Experts of a small language model.
Size: width 384, 79.5M parameters.
Experts: 2 picks a token, a sigmoid router.
Below are experts of layer 7 (counted from 0) of a mixture-of-experts language model. Rows are named router (the router's row for the expert), gate (a neuron's input weights, with its number), up (a neuron's input weights, with its number) and show model dimensions 128-191. Each number is 50 + 12 x the weight over its row's rms, rounded and kept within 0 to 99.
Before each expert's rows: a language model's description of what the expert responds to. This comes from a sample of Wikipedia text that the model never trained on.

# expert 14
Content nouns heading noun phrases after the or a, about media, sports and time, such as season, film, album, game, year.
router:32 64 54 56 40 47 40 49 70 57 52 58 48 54 55 66 94 62 59 50 48 47 36 38 75 43 69 59 49 53 34 16 62 65 61 58 41 51 36 58 32 45 48 66 57 47 48 36 72 40 71 51 48 51 43 42 54 23 42 50 51 47 73 75
gate0:37 39 46 33 80 53 44 56 51 44 44 43 47 38 74 34 46 34 45 37 55 63 30 32 54 72 54 56 52 63 38 46 56 66 79 76 42 58 51 71 43 56 54 63 49 42 58 58 69 59 27 36 57 51 29 63 15 37 49 61 32 51 43 59
up0:39 48 41 40 51 57 48 27 44 58 48 50 51 54 44 36 46 64 59 49 46 34 69 30 36 63 28 46 47 35 54 37 45 44 41 47 51 38 65 49 54 67 57 51 48 48 33 44 40 38 59 63 57 56 62 60 82 66 49 55 39 67 63 51
gate1:51 65 37 67 36 55 53 64 37 53 58 53 51 69 33 37 83 50 80 43 67 48 51 37 50 61 44 44 53 54 64 22 35 38 24 25 31 46 44 50 56 49 52 58 60 61 48 53 63 58 46 44 57 54 35 68 58 38 33 45 54 48 28 62
up1:59 49 39 25 35 69 52 57 56 53 74 60 50 57 70 40 82 56 37 58 40 41 60 36 50 76 37 36 42 41 46 43 29 41 42 68 50 49 47 37 43 31 35 54 39 44 68 28 51 49 51 56 39 34 58 43 40 52 54 67 58 51 66 47
gate2:44 40 33 60 64 46 47 58 62 51 49 42 36 70 55 43 57 40 40 49 50 54 64 41 20 45 63 62 45 45 41 41 50 47 54 56 39 69 47 30 48 55 50 53 58 38 48 62 74 40 62 57 68 50 37 62 49 35 37 43 63 55 52 49
up2:44 42 39 60 48 40 66 75 41 61 59 58 54 42 70 56 77 57 42 29 38 62 46 47 52 60 54 67 64 40 47 30 39 64 42 47 74 37 65 70 68 48 48 60 40 41 56 45 22 52 44 64 40 49 63 59 36 32 47 51 54 44 75 54

# expert 3
Common function words mid-sentence such as and, as, or, was, is, it, plus commas and row-initial pipes in chart tables.
router:54 63 66 47 33 72 60 38 68 62 34 41 54 56 27 53 56 68 48 39 37 50 42 99 38 28 56 69 45 26 62 30 42 59 41 63 45 48 51 54 52 57 32 45 46 56 38 37 58 41 53 67 36 50 52 63 45 47 20 49 50 37 58 60
gate0:54 60 47 35 44 52 47 61 67 76 69 43 44 60 54 55 72 54 38 35 31 51 68 38 62 50 30 64 61 56 31 58 18 53 53 41 47 35 48 48 23 70 56 67 44 49 28 48 66 48 66 60 39 55 68 70 85 43 43 35 57 30 74 69
up0:69 34 62 59 51 48 51 45 35 19 57 50 38 50 21 52 45 40 44 33 70 46 56 35 69 58 56 49 42 58 49 36 55 44 46 35 51 43 42 60 51 54 30 36 61 33 58 46 58 55 33 28 84 50 66 48 47 38 61 38 46 52 21 41
gate1:65 44 62 30 35 32 65 50 58 57 66 68 59 47 46 42 61 50 39 47 76 43 39 60 65 43 34 67 60 52 60 50 41 44 41 32 63 51 56 13 60 54 44 41 37 36 54 77 51 42 41 66 47 38 68 64 44 49 43 47 38 46 61 47
up1:61 46 52 54 60 31 35 50 61 44 48 31 24 61 37 18 40 38 43 38 43 54 54 38 38 61 42 47 38 62 36 58 17 51 45 43 66 32 60 60 55 57 46 64 63 48 49 42 64 43 61 57 45 43 60 35 32 34 76 61 52 42 36 26
gate2:48 31 72 56 48 42 69 59 64 56 28 66 68 57 35 64 53 67 45 50 43 50 56 50 67 43 64 63 54 22 72 62 62 50 47 57 29 61 61 51 43 66 38 57 59 46 58 49 58 59 32 44 57 58 56 54 66 35 61 50 43 48 42 62
up2:41 41 66 51 45 63 65 54 40 75 21 56 56 74 51 47 46 55 73 62 36 47 59 56 43 45 23 64 61 58 35 54 45 42 41 45 44 31 64 46 68 61 33 62 54 55 60 53 74 37 57 54 62 62 59 46 42 37 41 42 47 44 54 49

# expert 1
Nationality and descriptive adjectives before nouns, plus prefixes like co- and Al-, and line breaks in bulleted infobox lists, such as Chinese, British, co-founder.
router:43 57 57 55 53 41 58 51 62 56 36 61 54 45 37 76 50 61 48 36 39 54 51 33 48 37 66 62 59 56 49 38 57 49 46 46 53 37 46 48 53 26 45 44 35 22 35 45 52 35 62 56 34 59 64 59 46 28 40 53 49 61 69 59
gate0:76 35 38 59 57 29 52 76 59 60 74 76 36 35 63 20 40 49 14 46 53 48 33 58 44 57 44 47 54 57 52 41 48 46 33 59 62 54 61 50 42 41 27 31 43 33 27 47 46 66 50 31 44 55 46 56 55 29 56 50 55 49 42 52
up0:59 49 43 46 31 41 64 50 48 41 34 47 37 63 29 42 53 61 63 59 51 68 39 67 48 53 57 70 50 53 43 39 40 59 45 62 43 66 25 64 50 49 64 57 36 23 37 50 57 50 49 65 36 46 56 49 43 43 50 36 59 44 43 37
gate1:56 84 37 52 51 43 77 22 44 71 42 58 68 49 45 50 56 37 57 40 47 49 49 39 60 55 41 68 29 48 44 39 32 79 47 72 34 48 35 35 54 24 44 45 71 49 34 40 64 49 64 35 57 44 58 53 31 64 54 45 83 49 68 63
up1:62 60 65 57 37 50 62 37 67 66 51 49 54 54 36 82 60 35 50 53 51 30 43 53 60 58 31 60 29 45 58 34 64 61 49 56 45 65 60 63 59 48 44 48 63 60 42 45 49 64 71 70 44 47 41 73 54 31 47 38 42 49 52 60
gate2:65 35 49 81 47 45 47 37 52 34 48 44 58 49 55 68 57 61 38 71 25 67 45 30 47 66 62 73 45 42 42 41 44 45 59 44 50 31 56 56 24 38 72 51 57 52 46 58 56 59 49 32 50 53 46 48 50 46 56 42 64 51 40 36
up2:61 33 58 50 43 69 39 49 44 61 76 61 33 35 53 77 41 55 76 47 41 57 43 50 43 67 54 52 40 56 61 49 36 52 33 53 50 56 40 49 38 59 45 60 55 46 55 55 50 53 53 44 25 53 40 44 58 52 33 39 33 53 43 40

# expert 0
Plural nouns and suffixes like -s, -ers, -ations, plus degree and minute marks in coordinates, e.g. children, people, °.
router:38 57 67 56 33 58 37 40 65 65 59 71 66 51 55 53 77 56 42 46 42 53 52 46 65 38 65 44 55 52 53 33 62 56 39 59 65 54 34 50 45 37 36 69 58 31 48 32 60 56 62 63 54 62 48 50 67 20 47 36 69 45 62 57
gate0:51 55 82 43 44 42 47 30 63 70 43 72 62 58 39 37 82 72 51 37 40 46 67 64 48 34 35 45 52 32 48 51 46 63 48 62 46 37 40 65 60 34 45 58 43 36 51 48 75 47 53 60 43 55 50 48 73 48 45 35 61 23 63 56
up0:65 61 63 49 63 49 72 42 54 55 23 60 51 52 39 52 50 50 24 40 66 52 52 45 44 24 39 41 29 42 55 41 36 75 54 47 50 53 63 44 49 28 47 61 52 33 38 48 28 34 40 70 40 50 57 72 46 57 37 46 65 28 51 53
gate1:54 58 49 66 25 29 63 39 47 73 34 80 53 73 66 47 67 46 65 41 43 66 54 42 51 48 48 58 41 52 49 39 26 66 53 63 63 55 76 41 69 50 54 39 48 56 70 52 40 46 73 66 42 66 53 44 64 33 41 30 42 43 51 55
up1:48 59 43 54 39 42 21 58 58 43 25 38 51 64 56 50 41 48 42 60 52 67 31 42 21 32 27 52 37 51 52 59 53 61 63 64 57 61 39 74 59 55 53 35 70 54 60 37 48 72 46 54 63 45 18 39 66 52 52 54 45 42 46 53
gate2:64 60 48 43 32 39 69 54 67 69 58 59 59 67 46 55 61 29 46 61 59 50 44 36 50 41 60 52 57 69 50 28 66 65 38 69 46 46 51 69 58 59 43 58 62 30 39 78 53 45 43 65 19 78 56 68 43 43 52 44 54 47 73 42
up2:60 49 56 41 70 48 58 42 37 37 30 65 35 44 60 60 60 57 60 30 45 46 73 51 55 29 37 62 55 35 44 52 29 52 70 40 38 53 55 40 42 51 50 35 30 75 60 25 54 45 48 66 49 29 60 27 45 53 38 54 61 46 45 67

# expert 6
Digits in years and coordinates, especially 2 opening 2003 or 2023, plus mid-word pieces like th, ic, and words such as who, However.
router:49 41 74 39 50 38 45 41 88 65 59 60 54 45 46 63 65 88 31 46 34 65 61 49 52 38 58 56 47 45 61 30 47 69 41 35 58 41 47 55 39 50 25 34 47 59 52 38 45 42 57 70 38 55 55 47 35 43 25 48 57 56 58 56
gate10:61 75 47 67 34 44 54 61 50 74 80 59 40 55 36 63 58 56 51 48 68 44 51 49 65 53 58 46 42 44 50 57 44 50 41 63 25 35 42 41 35 09 54 56 51 44 49 43 43 48 43 42 52 54 55 77 51 41 59 34 55 46 38 75
up10:42 55 33 55 29 49 60 75 48 70 76 31 49 45 51 52 56 42 54 46 70 53 46 53 72 44 62 41 42 34 51 52 52 47 33 45 46 28 60 38 36 45 69 67 44 68 51 66 47 57 40 38 56 52 56 52 47 73 42 50 56 40 47 73
gate11:77 46 47 63 48 79 55 68 56 45 63 56 50 40 44 49 42 55 47 49 54 66 39 53 36 42 56 69 68 34 41 71 26 87 58 39 54 65 45 84 54 35 36 48 38 46 49 63 43 47 62 43 49 40 68 38 62 47 44 51 46 51 76 40
up11:46 61 62 59 55 45 42 36 48 63 55 68 68 50 65 44 59 27 36 56 37 42 68 53 44 61 41 52 55 60 38 37 52 39 54 54 80 51 28 53 53 59 53 49 49 68 60 74 44 61 44 49 51 47 48 50 62 55 75 41 62 30 62 29
gate12:50 66 40 70 67 42 59 51 45 70 63 61 34 71 56 63 47 39 15 56 39 49 50 67 61 40 32 53 47 30 66 34 40 38 37 53 77 38 50 54 67 36 36 63 54 54 55 50 53 61 50 38 60 57 41 53 32 50 65 27 74 51 42 47
up12:64 33 42 47 53 34 52 51 67 60 48 54 33 64 66 38 53 42 48 31 62 55 65 47 62 54 33 56 41 25 72 61 24 67 37 51 43 48 47 62 69 43 29 59 60 58 53 44 37 48 48 47 43 52 36 67 54 60 54 33 63 42 37 44

# expert 7
Given names such as John, Paul, William, and word-piece fragments inside foreign personal and place names in lists and tables.
router:46 56 54 63 50 61 63 43 40 64 41 53 49 51 32 59 85 57 33 47 49 53 60 34 68 41 62 45 47 66 43 21 45 39 51 42 44 59 60 52 41 72 58 61 42 68 42 44 55 26 68 62 44 64 54 61 50 35 30 58 64 48 61 45
gate0:78 39 60 33 41 41 72 54 65 62 33 61 52 34 34 51 40 64 55 29 27 50 33 49 56 28 58 54 46 56 44 44 45 43 53 50 50 56 50 42 49 48 47 55 64 46 55 63 63 53 40 63 41 61 42 47 76 59 29 64 39 63 45 50
up0:76 30 71 42 57 55 54 48 59 38 42 52 23 51 24 50 22 78 38 42 20 54 21 31 57 43 42 56 46 49 54 50 53 54 61 59 47 55 38 44 60 50 52 57 56 56 60 51 59 51 50 45 52 50 42 49 74 60 26 52 52 61 41 59
gate1:58 63 35 62 30 45 56 51 55 24 58 58 50 87 62 56 62 39 37 50 46 60 36 65 53 51 43 56 43 65 57 21 33 51 60 44 61 49 48 48 29 41 34 35 40 57 38 59 37 40 45 52 60 46 54 62 45 35 43 66 52 54 53 30
up1:65 61 33 64 24 52 41 42 70 60 68 53 41 60 18 55 35 35 38 32 60 51 44 39 51 50 49 49 73 56 51 23 55 53 58 59 43 81 35 64 41 46 34 39 40 55 41 43 38 70 31 42 64 41 60 55 62 57 34 45 56 56 45 38
gate2:75 37 44 54 50 64 55 53 63 37 57 74 49 68 39 44 58 65 30 29 35 51 57 51 39 21 39 20 49 45 53 29 58 50 68 49 70 49 42 48 31 45 57 56 31 60 49 46 24 31 28 66 54 59 60 46 39 52 48 40 66 45 48 33
up2:30 52 47 25 39 56 55 40 38 65 52 38 48 39 60 32 52 57 57 34 46 49 61 53 48 60 76 54 68 48 42 44 36 39 51 65 64 64 37 63 50 52 47 54 46 42 64 51 48 35 31 72 53 63 44 69 28 48 55 61 45 43 47 54

# expert 9
The, had, has, have, first, all, several, and digits inside numbers, often in species and census text like "has a total area".
router:43 51 52 42 33 48 58 51 71 55 52 53 43 58 36 47 74 63 30 49 35 51 54 49 73 28 48 48 43 35 43 25 48 54 51 45 50 52 48 47 42 42 46 39 51 32 40 46 49 44 62 77 38 61 70 53 35 45 44 41 66 45 56 42
gate0:43 59 55 47 60 45 53 55 41 43 49 40 41 60 45 47 39 20 60 45 56 54 55 63 63 40 70 58 50 38 75 62 43 34 35 35 63 60 47 33 42 53 38 41 60 49 34 43 48 45 65 54 29 46 51 42 54 55 58 51 60 55 35 53
up0:55 45 47 42 61 20 36 68 56 49 51 52 47 53 72 40 52 61 42 60 48 62 47 42 33 80 17 74 36 58 34 59 63 52 70 42 31 42 26 45 44 40 42 43 52 33 52 57 40 40 39 53 48 32 49 50 48 43 50 57 56 36 51 62
gate1:43 49 51 71 61 44 36 47 52 40 56 50 45 41 61 42 57 59 61 54 51 47 71 39 30 54 43 58 71 66 47 31 33 69 43 37 44 55 68 50 83 40 62 81 40 48 36 40 49 58 43 58 63 50 26 60 44 34 54 56 36 44 55 28
up1:62 51 67 44 51 52 44 44 49 57 44 45 58 43 55 40 37 53 62 38 40 47 62 64 40 36 32 65 51 75 47 43 52 72 42 45 60 50 63 71 20 36 21 61 59 57 35 61 36 41 58 40 47 59 49 40 63 53 52 65 56 36 34 41
gate2:40 73 28 39 37 41 45 52 51 38 40 67 54 53 51 39 52 50 66 48 55 56 33 62 47 34 49 74 25 22 41 45 38 54 46 50 52 42 65 73 56 28 53 50 54 82 60 54 40 37 75 58 54 48 39 33 63 50 51 40 76 51 32 51
up2:47 62 46 57 60 58 55 48 53 52 52 82 63 45 71 51 53 63 74 58 64 45 41 67 58 49 54 47 48 52 49 43 40 56 56 52 45 73 49 59 31 48 73 31 60 43 52 48 47 38 72 32 52 55 46 55 61 52 38 52 53 51 26 71

# expert 4
Prepositions that open locative or temporal phrases, such as in, at, on, during, until, mostly before "the", names or dates.
router:57 43 47 45 47 41 46 51 59 55 34 54 53 47 45 53 65 65 46 50 37 56 59 54 59 41 68 60 39 49 43 43 41 47 47 40 45 37 31 73 50 53 48 58 41 32 46 27 50 36 55 60 62 65 57 60 41 39 29 39 50 45 63 59
gate10:31 42 59 45 39 56 54 60 69 33 41 34 59 53 47 64 67 62 53 44 41 71 56 65 55 33 46 73 59 49 40 44 72 53 58 44 51 40 42 39 55 64 60 50 49 33 57 44 58 38 63 58 49 41 58 71 66 53 34 34 59 38 41 54
up10:48 24 47 45 20 54 46 61 62 54 58 50 52 53 56 51 48 60 54 35 63 51 55 65 51 31 40 79 40 50 60 63 62 53 53 62 58 46 33 43 61 34 55 52 52 45 35 58 39 51 45 71 41 43 63 51 50 54 22 31 45 33 60 52
gate11:47 39 47 43 41 74 32 38 45 67 62 50 61 28 36 46 38 45 35 47 39 71 71 56 47 60 52 62 30 81 46 43 47 55 53 61 48 42 52 62 74 62 33 40 63 37 18 50 71 50 48 37 52 64 45 60 64 49 40 33 48 63 51 23
up11:36 63 71 39 64 38 58 47 57 51 55 74 50 43 74 60 48 66 50 69 66 36 64 51 50 38 55 67 63 67 31 52 53 57 55 73 51 44 37 71 49 59 52 30 36 55 44 33 49 53 50 43 54 58 42 44 47 68 68 48 38 50 42 24
gate12:41 48 55 39 59 39 45 37 44 54 35 56 29 56 60 52 49 43 49 53 69 20 64 48 51 28 58 55 29 33 43 58 44 81 63 57 40 49 44 57 51 34 35 47 65 22 57 29 44 48 57 61 57 58 62 46 50 41 59 50 54 41 58 47
up12:60 70 45 47 51 68 46 35 52 54 61 38 55 26 38 47 46 39 35 27 47 62 40 45 50 55 52 51 56 57 40 58 50 30 37 40 48 49 26 71 36 35 59 57 43 40 45 62 54 35 38 50 43 52 73 58 73 54 58 59 66 59 51 61

# expert 15
Place names and their second parts (York, Pradesh, Georgia, London) before institution words, plus commas and closing parentheses after names.
router:57 64 45 50 33 62 44 41 61 73 37 29 49 36 47 76 74 63 49 50 41 53 59 52 58 39 66 50 54 56 57 16 44 42 54 44 36 44 56 76 45 41 32 57 41 20 55 27 47 55 48 74 33 57 54 55 46 24 31 72 43 58 69 46
gate0:47 48 49 43 30 41 71 47 42 78 53 60 55 40 61 53 44 49 45 46 41 40 53 68 63 59 53 42 35 54 67 52 69 44 37 42 14 39 67 60 32 44 72 51 58 24 39 32 55 46 66 80 21 57 51 55 58 60 66 51 49 55 68 59
up0:49 59 24 56 56 50 61 33 51 62 57 54 69 51 60 46 42 51 50 53 76 38 39 56 34 47 37 47 46 49 40 52 48 69 69 50 72 49 55 66 28 47 35 68 44 47 54 30 46 43 35 50 68 58 56 38 69 51 44 40 68 72 46 41
gate1:68 45 62 68 44 54 42 46 58 71 72 85 51 52 45 60 46 53 49 59 47 52 53 43 49 60 68 59 56 46 49 31 37 20 68 42 41 61 37 68 62 47 50 50 78 41 55 58 47 69 47 40 40 43 53 48 36 32 44 66 52 45 54 68
up1:51 46 49 46 47 63 45 54 48 49 67 33 59 52 71 47 60 52 48 45 54 64 56 59 46 68 46 50 50 45 30 07 47 29 71 36 58 55 39 68 62 52 44 51 56 45 56 44 71 57 43 45 37 55 50 62 40 43 50 56 61 60 78 71
gate2:51 55 59 48 57 46 54 39 92 42 57 90 62 49 49 58 62 57 23 31 55 51 47 39 63 34 57 63 54 61 47 43 46 60 51 56 22 71 48 60 53 18 48 49 50 34 47 31 52 52 59 64 40 63 47 56 66 52 46 36 51 48 77 34
up2:47 46 62 35 28 49 59 67 33 51 35 44 54 63 38 37 46 42 66 79 32 65 53 57 37 56 36 50 26 38 46 45 44 52 43 38 61 28 45 42 43 73 45 46 33 68 57 64 49 43 66 38 37 46 53 58 51 40 51 50 35 44 34 61

# expert 8
Standalone spaces and colons just before numbers in tables and infoboxes, e.g. after "Coordinates:", "On", and month names, dollar signs.
router:45 57 54 55 44 59 45 60 52 61 57 48 44 61 46 64 55 55 33 65 44 43 55 39 63 48 69 56 67 48 48 50 42 65 61 45 61 60 37 54 40 51 59 62 47 39 33 30 58 41 50 63 45 51 56 68 69 48 40 65 55 45 69 62
gate0:45 48 47 63 27 39 41 43 63 54 56 48 68 43 51 56 53 55 68 53 53 50 37 39 48 41 52 59 42 62 56 59 67 37 53 58 52 36 66 67 59 60 48 49 42 58 58 53 62 56 40 39 35 43 49 61 39 52 35 46 60 45 43 37
up0:77 53 39 39 54 60 47 63 33 55 51 50 60 66 38 48 42 56 37 60 45 59 48 35 35 75 49 30 45 51 52 46 26 33 59 58 34 58 70 36 73 53 59 35 60 33 47 44 57 40 52 48 67 43 42 51 55 46 71 62 37 52 51 55
gate1:54 37 48 53 47 58 57 56 71 83 60 47 73 47 60 46 46 54 62 44 43 39 37 52 67 63 57 50 36 42 61 33 50 72 66 26 63 52 43 65 61 43 44 55 48 68 46 49 56 50 82 38 32 62 51 83 40 37 56 59 46 50 54 48
up1:75 40 50 39 52 39 34 50 61 65 47 32 46 59 63 57 54 39 65 55 47 46 59 48 57 57 57 43 51 52 40 43 33 52 55 32 58 67 66 68 45 52 37 60 41 44 25 63 40 65 55 42 77 39 51 46 45 34 55 45 59 38 65 49
gate2:35 32 62 34 48 61 46 45 58 59 54 52 41 39 44 33 57 49 71 52 46 58 71 41 51 69 53 53 73 57 34 45 47 60 76 59 46 69 45 60 42 46 21 62 43 67 35 41 51 49 41 50 33 57 58 33 50 51 16 22 72 37 44 30
up2:60 40 57 35 43 50 37 41 49 33 53 56 58 57 51 37 57 44 64 41 45 56 60 80 54 57 69 30 51 65 47 63 62 16 50 41 44 35 53 55 43 62 58 42 78 64 25 62 34 23 44 45 56 63 57 57 37 46 42 62 45 43 35 49

# expert 13
Line breaks, table pipes, heading markers like == and ===, table dividers, and sentence-final periods ending paragraphs or sections.
router:54 49 56 41 25 70 64 25 54 67 56 68 45 57 32 53 43 55 53 45 49 34 45 55 60 42 56 44 61 57 38 63 54 47 42 36 49 54 36 62 45 58 33 50 43 12 40 44 55 28 63 58 35 53 62 57 65 28 52 47 62 69 57 51
gate0:49 69 40 56 46 62 47 53 48 56 51 47 49 59 54 41 49 63 48 40 52 54 48 48 38 42 58 52 49 68 74 46 46 61 60 37 51 33 53 44 11 32 42 36 40 43 37 58 46 14 36 55 38 62 63 59 51 59 34 43 39 58 69 41
up0:39 61 54 58 41 34 52 58 50 56 45 44 48 61 49 47 60 36 42 54 43 42 56 58 62 55 49 39 55 36 39 40 39 45 35 56 66 68 37 65 67 32 55 36 67 42 50 38 53 59 63 58 66 32 42 24 61 57 63 61 57 41 20 55
gate1:52 43 57 52 34 62 43 58 39 55 63 35 55 59 56 62 46 58 51 68 60 53 37 61 58 64 40 58 67 29 43 63 63 44 28 52 60 36 40 64 69 63 49 48 54 36 32 47 72 43 48 59 39 67 46 60 65 50 43 65 38 46 64 47
up1:72 68 24 57 55 47 51 51 43 45 68 65 68 47 48 38 51 47 43 44 34 47 47 36 65 44 69 31 40 33 80 58 41 56 24 38 56 41 50 54 40 48 65 61 45 48 41 46 33 35 56 37 60 48 48 35 54 46 37 53 51 69 62 38
gate2:50 59 62 64 63 35 30 48 43 68 61 43 57 43 44 57 50 79 50 54 50 48 47 28 48 42 52 68 50 42 45 48 57 43 54 41 38 53 30 43 38 52 48 53 40 57 53 57 66 26 51 47 58 61 76 36 37 27 37 62 55 28 59 58
up2:43 42 41 39 54 46 64 53 54 42 33 69 56 62 25 28 49 42 60 47 46 15 53 54 45 74 62 35 73 50 45 48 46 50 63 34 69 57 66 52 46 50 50 38 34 48 38 55 45 49 55 49 47 57 23 46 67 62 46 54 41 69 32 33

# expert 5
Prepositions such as of, by, for, with, and past-tense or participle verbs before objects, e.g. made, used, released, Based on.
router:49 53 75 60 44 60 52 37 66 59 54 60 50 54 44 42 69 68 47 58 28 66 61 52 46 49 56 40 44 55 54 26 35 50 37 36 50 41 37 47 40 50 42 63 38 26 36 43 44 31 53 45 36 58 53 57 57 52 58 42 48 64 64 52
gate0:58 72 40 50 63 49 62 40 65 30 28 35 45 40 49 50 44 49 34 35 60 28 75 48 34 41 69 43 59 61 53 50 46 44 73 34 54 66 50 49 33 42 55 37 48 68 34 49 56 40 56 42 46 56 37 62 36 57 73 56 69 02 24 37
up0:42 37 66 49 35 49 52 37 47 75 31 67 35 43 41 53 52 59 64 64 31 40 30 44 61 44 39 70 50 61 26 48 36 49 50 45 42 58 44 55 34 44 46 44 53 64 44 47 65 34 74 39 68 55 58 64 26 55 44 46 41 65 55 51
gate1:52 56 51 52 58 52 42 61 66 44 58 61 44 43 46 14 47 49 42 50 55 44 59 40 44 55 19 54 74 36 56 43 40 59 34 81 58 52 50 57 57 39 24 55 53 36 53 56 28 53 44 73 52 62 67 75 24 42 69 44 28 59 42 43
up1:38 50 47 43 31 34 50 34 43 43 46 58 46 49 57 49 50 49 44 62 62 54 49 41 63 57 50 58 44 31 51 41 44 40 48 56 36 68 34 47 72 62 57 50 46 52 46 55 72 40 41 38 41 54 47 39 71 41 25 46 55 69 43 55
gate2:62 36 38 52 45 48 37 28 46 30 62 43 59 42 63 45 68 55 46 50 48 42 67 35 51 50 51 55 46 31 57 58 46 81 56 71 36 40 51 39 30 41 47 48 42 41 47 46 32 42 47 77 58 63 43 53 49 49 38 40 41 27 50 43
up2:46 70 15 54 70 51 49 63 54 73 42 50 35 48 40 63 56 54 47 33 36 61 34 60 37 42 57 52 44 70 65 62 50 63 54 33 55 35 66 44 39 34 49 54 39 64 45 41 42 42 71 52 42 53 49 54 67 78 56 50 44 45 33 49

# expert 10
Periods, commas, table pipes and function words like the, that, which, when, at clause ends, in decimals and list numbering.
router:53 49 52 58 35 64 56 43 69 67 50 54 48 46 45 56 47 63 48 39 44 64 52 60 55 42 60 46 43 48 50 28 27 55 52 44 55 49 31 61 38 44 48 50 36 14 42 40 61 32 61 61 39 67 54 57 37 44 47 49 58 30 57 59
gate0:62 36 40 66 34 69 68 41 74 66 47 37 52 56 21 47 37 45 33 49 62 40 63 53 65 70 54 32 48 18 55 67 60 55 49 32 61 37 49 36 33 54 44 61 41 26 40 72 33 43 40 42 68 47 41 69 55 40 55 48 50 60 47 20
up0:54 37 45 68 38 68 43 76 29 63 55 54 53 31 44 56 60 77 51 57 60 50 48 39 51 49 53 40 65 51 73 64 59 46 40 40 52 76 45 41 53 65 54 53 62 29 52 46 66 41 62 50 56 38 50 51 30 31 47 41 56 39 54 53
gate1:46 65 67 34 61 34 40 45 60 54 36 39 52 29 71 52 55 43 51 62 53 63 48 49 52 47 42 65 47 42 42 56 10 64 54 41 47 30 50 63 53 83 50 81 57 43 48 38 70 51 56 70 78 33 42 53 54 43 59 76 43 58 42 35
up1:77 56 25 41 74 60 43 55 56 62 35 41 59 38 43 48 50 56 66 52 43 58 49 49 53 52 56 56 42 46 65 45 39 45 30 55 58 25 43 52 61 44 53 58 54 33 48 51 47 55 56 83 47 45 35 43 58 44 55 45 31 65 59 31
gate2:31 67 57 50 58 52 29 51 43 29 36 55 22 64 71 46 68 28 50 49 48 49 57 52 76 39 52 44 47 53 55 66 43 64 44 48 30 54 54 58 33 49 65 40 57 44 57 46 56 40 57 72 38 55 56 43 42 47 60 57 39 64 40 43
up2:49 18 48 54 51 58 73 30 33 68 54 52 54 29 36 30 48 48 58 41 34 32 40 34 37 54 44 68 54 49 60 48 49 43 41 48 51 27 35 41 64 42 41 42 47 49 37 52 44 63 54 48 57 51 58 48 52 38 44 58 38 50 36 38

# expert 11
Articles and possessives before nouns such as a, an, his, her, their, plus capital initials and non-Latin script bytes like Tamil and Chinese.
router:45 46 64 52 42 61 57 39 60 63 42 47 47 55 51 47 70 77 35 55 38 50 53 52 50 34 59 51 50 47 48 46 40 52 40 30 45 57 34 59 48 55 54 42 43 53 38 31 48 23 59 59 40 60 59 76 64 37 75 45 58 40 57 55
gate0:63 48 61 51 45 58 45 64 60 61 65 48 50 60 43 65 64 78 42 53 34 47 50 44 43 20 50 68 51 59 53 40 59 44 43 43 62 39 47 47 59 47 53 48 43 55 63 60 62 44 29 43 34 59 55 55 48 58 49 53 59 22 47 41
up0:50 50 42 46 54 60 54 33 48 60 40 33 61 36 47 61 60 43 69 54 30 63 50 43 51 31 49 73 55 44 58 51 41 50 70 52 75 64 43 41 60 57 59 65 41 57 47 54 81 39 46 51 31 52 56 63 52 43 52 43 41 59 52 61
gate1:42 56 61 43 57 57 47 32 47 37 61 61 59 26 31 52 62 64 41 55 65 55 56 28 54 42 38 44 60 50 51 44 58 37 52 68 43 44 57 45 46 56 38 58 35 34 26 50 62 38 38 37 40 60 72 73 51 39 58 39 63 54 67 32
up1:54 31 49 60 53 60 47 64 42 44 57 61 54 54 39 52 52 79 37 55 31 58 56 47 62 45 51 34 64 64 45 38 75 48 39 54 67 53 54 63 46 50 42 63 65 44 37 57 42 34 42 41 41 58 46 43 66 47 42 44 65 50 58 54
gate2:41 62 55 60 58 30 55 48 56 30 55 60 52 53 43 36 65 53 18 66 55 47 52 53 52 57 42 47 48 33 52 69 63 35 43 57 45 45 56 41 53 22 52 37 62 43 32 37 40 45 54 55 52 50 48 46 63 44 63 58 59 36 70 60
up2:38 64 57 48 45 40 52 52 39 62 57 40 44 55 51 40 56 33 55 35 33 34 55 70 44 41 74 67 50 46 41 57 50 33 35 57 42 14 54 73 45 36 59 39 34 43 38 48 58 37 61 59 43 40 57 36 26 58 61 46 39 42 73 50